config.toml
num_hidden_layers = 10
hidden_size = 128
n_experts = 32
experts_per_token = 1
d_expert = 288
d_shared_expert = 0
hidden_act = "swiglu"
moe_layers = [1, 2, 3, 4, 5, 6, 7, 8, 9]
router_score = "sigmoid"
normalize_top_k = false
routed_scale = 2.0
balance_loss = 0.00855
balance_bias = false
init_std_router = 0.0216
lr_router = 0.00212
num_attention_heads = 4
num_key_value_heads = 1
head_dim = 64
vocab_size = 2048
norm = "rmsnorm"
norm_place = "pre"
norm_eps = 1e-05
positions = "rope"
rope_theta = 7060.0
rope_fraction = 0.5
qk_norm = true
attn_scale = 0.125
tie_word_embeddings = false
parallel_block = false
init = "normal"
init_std_qkv = 0.0959
init_std_o = 0.0
init_std_up = 0.0959
init_std_down = 0.0
optimizer = "soap_variant"
learning_rate = 0.00847
beta1 = 0.95
beta2 = 0.99
weight_decay = 0.022
lr_head = 0.0103
warmup_steps = 125
schedule = "wsd"
decay_fraction = 0.945
decay_shape = "linear"
final_lr_fraction = 0.0
batch_tokens = [65536, 131072, 262144]
max_seq_len = 256
doc_mask = true
train_tokens = 615500000
max_steps = 4800
dataset = "wikipedia_en"
Below are experts of layer 2 (counted from 0) of a mixture-of-experts language model. Rows are named router (the router's row for the expert) and show model dimensions 0-127. Each number is 128 + 32 x the weight over its row's rms, rounded and kept within 0 to 255.
Before each expert's rows: "comes after" lists some tokens at least twice as common just before its tokens as in all text; "gets" lists some tokens that make up at least twice as much of what it gets as of all text. This comes from a sample of Wikipedia text that the model never trained on. Tokens count by the router's weight.

# expert 27
comes after: ".", ",", " where", "re", " that", "gre"
gets: "e", " he", " He", " it", " also", " It"
router [108 147  84 134 161  93  88  63  91 106 144 164 180 138  95 137 165  87 114  84 130 144 182  94 142  77 153 111 110 100  98 158 103 127 200 134 153 166 155 129 121 176 143 122 106 116 141 119 200 134 126 154 116 116 114  96 212 112 161  96 136  63  54 156 131  78 169 113 136 178 174 103  96 105 114 146 172 165  90  92  78 136  79 171 198 141 112 148  89 128  91 150 119  71 125 134 101 129  88 155 113 135 127  94 117 136  93 121  86 111  93 155 125 150 137 138 175 145 143 108 161 115 115 152  92 142 116 179]

# expert 24
comes after: "c", "i", " P", " the", " Di", " Ko"
gets: "re", " re", ")", "le", "che", " Re"
router [143 187  82 140 162 124  93  51 141 109 148 129 176 139 151 123 164 120 126  76 128 132 154 136 107 111 121  96 111 117  78 142 123 117 183 150 117 201 120  95 182 169 113  72 133  77 175 145 168 153 107 189  95  96 124 122 187  81 166 110 126  25 106 144 133 112 164 106 140 125 154 159 100 153 113 171 115 133  98  99 123 142  83 178 155 120 139 166  99 152 138 175 104  95 136 159  81 145 120 177 109  97 143  92 155 147 120 118  93 108 138 113 110 121 175 143 167 104 155 162 171 142 112 128 142 209 146 179]

# expert 15
comes after: "'", "-", "|", " |", " \"", " the"
gets: " S", " U", " the", "S", " E", " I"
router [ 98 144 107  98 170  88  88  88  88 104 119 153 138 155 100 158 124  87 130  83 143 104 164  95 117  99  95  87 138 108  94 109  95 102 196 174 101 170 139 122 118 168 101  95 138  96 167 149 171 160 153 168 115 100  94  93 177  86 169  99 151  89  98 179 140  92 178 134 153 102 151 136  89 159 146 138 161 160 105  92  80 114  95 144 157 152 150 167  96 107 161 162 110  87 105 160 111 155  94 172 155 108 115  80 179 121 131 101  81  63 103 154  93 144 131 161 161  92 182  83 177 162 107 144 102 166 101 177]

# expert 13
comes after: "\n", " |", ".", "==", ")", " ="
gets: "\n", " \"", "===", "“", "===="
router [ 96 126  76 125 168  24 101 126  81 135 132 140 130 183 116 150 137  84 118  99 149  71 146 149 151 107 132 102 161 101 108 129 113 107 133 152 107 161 126 134 148 141  76  97 115  96 162 130 159 151 170 132  87 115 108 108 140 107 136 105 184  67 102 168 186  85 214 114 151 133 127 134 105 157 154 142 136 141 104  83  89 106 149 106 200 120 166 139 127  36 127 136 126  53 145 133 123 134 134 189 162  76 109  83 172 106 127  74 107 130  92 148 107 137 137 156 174 128 141 106 163 137  86 128  82 161 149 116]

# expert 17
comes after: "ed", "s", "ing", "ated", " located", " an"
gets: " in", " for", " at", " on", " from", " to"
router [107 162 131  94 127  42 130  85 100 109 122 145 188 182  91 196 113 126 120  95 154  85 139  79 143 122 146 113 139  64 101  97 117  70 171 142  76 139 180 136 145 214 147  76 136  69 156 131 127 130 133 164 153 126  99 106 164 123 160  99 121 111 134 165 134 133 220 152 141 130 111 150  88 161 148 140  97 187  99 124 102 118 115 149 164  93 155 156 111  80 114 152 142  99 113 113 149 154  99 151 179 128 134  90 188 109 152  56 130  93 111 140 122 151 133 159 165  76 170 117 160  99 112 115 130 149 111 149]

# expert 26
comes after: " O", " G", "o", "O", " E", " Mi"
gets: "ide", "ce", "son", "gin", "ice", "age"
router [133 126 110 139 190  92 115  60 133 116 141 113 136 187 133 186 126 117 128  70 148 109 121 160 123 110 109 144 133 128 109 103  84  94 155 132  96 174 119  71 110 122 102  64  73 105  99 175 137 140 162 201 115 105 124 111 161 121 161 130 103 119 143 155 103  95 175  93 140  73 150 133  73 182 168 165 167 130 110  97  60 117 153 164 144 175 153 151  83 130 112 151 138  93 121 139 129 136  76 182 162  62  88  87 149 122 102  84 126  99 122 130 110 129 161 187 175 128 140 109 125 101 103 113 102 159  84 204]

# expert 0
comes after: " |", " in", " of", " 19", " 0", " In"
gets: " |", " the", " 0", "er", "–0", " Li"
router [ 98 146 105 100 169  86  87  89  90 107 118 154 136 154 100 160 122  87 131  86 142 104 164  96 117 100  92  93 137 108  94 107  95 102 193 174 102 168 139 118 121 167  99  97 130  94 169 148 170 153 152 169 114 100  90  89 178  86 167  95 151  90 103 176 144  95 177 134 149 104 151 132  92 156 149 133 153 161 101  92  81 115  86 139 160 154 149 166  97 104 170 164 108  86 103 159 114 155  90 171 156 107 123  82 176 120 131 103  83  62 103 155  93 147 135 158 160  94 177  66 177 168 112 148 100 165 103 177]

# expert 2
comes after: " ", "co", " p", " Vi", " Ca", " tr"
gets: "ba", "unt", "ctor", "ack", "da", "van"
router [ 97 106 127 159 153 125  76 108  86 110 138 155  98 129  96 111  81 108 130 117 105 108 137  88 122  99  90  82 111 159  95 105 143  64 153 161 107 145 133 142 129 187 147 114 141 109 149 145 184 150 162 192 147 109  83 128 154  64 149  97 160  78 136 139 138 112 153  95 136  89 192 149  81 184 133 161 109 145  84 135  63 132 108 125 164 186 158 160  80 103 157 146 153  91 111 149 125 151  55 163 141  92 106  89 122  69 159 118  65  98 111 131  86 124 194 184 111 101 156 101 150 175 100 152 124 124 149  93]

# expert 18
comes after: " A", " a", "A", " I", " F", " Vi"
gets: "r", "l", "ran", "bo", "vo", "á"
router [147 131 120 148 145  60  74  71  78 127 160 168 122 153 125 160 156 129 174 130 133 118 159 127 144 119  99 122 123 112  85 158 108  97 112 160  87 160 136 110 105 175  96 124  77  50 120 135 133 121 164 141 137  57  89 115 159  90 140  87 157  94 115 167 137  60 148 138 143  79 188 117 108 192 152 176 107 125  90 101 133 150 105 118 175 103 203 137  66 105 177 124 156  70 151 115  89 117 128 147 100  59 185 106 133 168 141 127 101  94 125 158 117 167 108 148 121 135 166  99 148 156 121 110 102 167 134 173]

# expert 19
comes after: ",", "s", "ed", "es", "ing", "\""
gets: " and", ",", " that", " or", " which", " who"
router [141 131 121 129 171  97 116  76 119 114 129 187 137 132  99 176 147  55 146  76 115 108 126  67 157 127 124  74 159 104 123 127 138  56 171 174 132 178 138 107 136 178 149 110 118 101 165 161 171 188 130 183 106 109  82 102 194 141 149 132 147  66 110 133 177 118 200 176 152 156 151 106 113 149 143 147 137 146 146 112  98 125 143 170 147  99 122 138 120  97 138 151 112 108 112 188 122 134 144 199 186 116  87  65 170 119 124  69 123  97 111 118 110 126 149 150 160  86 180  88 159 118 102 122 125 165 102 148]

# expert 10
comes after: "\n", " Born", " Country", " by", "Species", " name"
gets: "-", ":", " –", "–", "|", "="
router [109 142 102 141 174 112  97  71 103 128  66 115 127 159 105 147 146  98 162  97 102 122 156 127  89  95 122  93 149  78  96 100 102 110 117 167 132 145 126 121 128 157 131  73 138  53 142 142 169  89 135 115 140 112  95 133 193 126 147 119 143  85 136 161 109 137 156 153 189  87 125 118  96 160 164 134 116 150  82 118 127 130 130 125 197 157 101 152 140 116 103 188 156  88 156 150 122 185 151 214 160 107  85 103 209  97 121  51  85 136 122 138  98 153 107 194 171  87 139 115 184 166  99 122  94 149 141 145]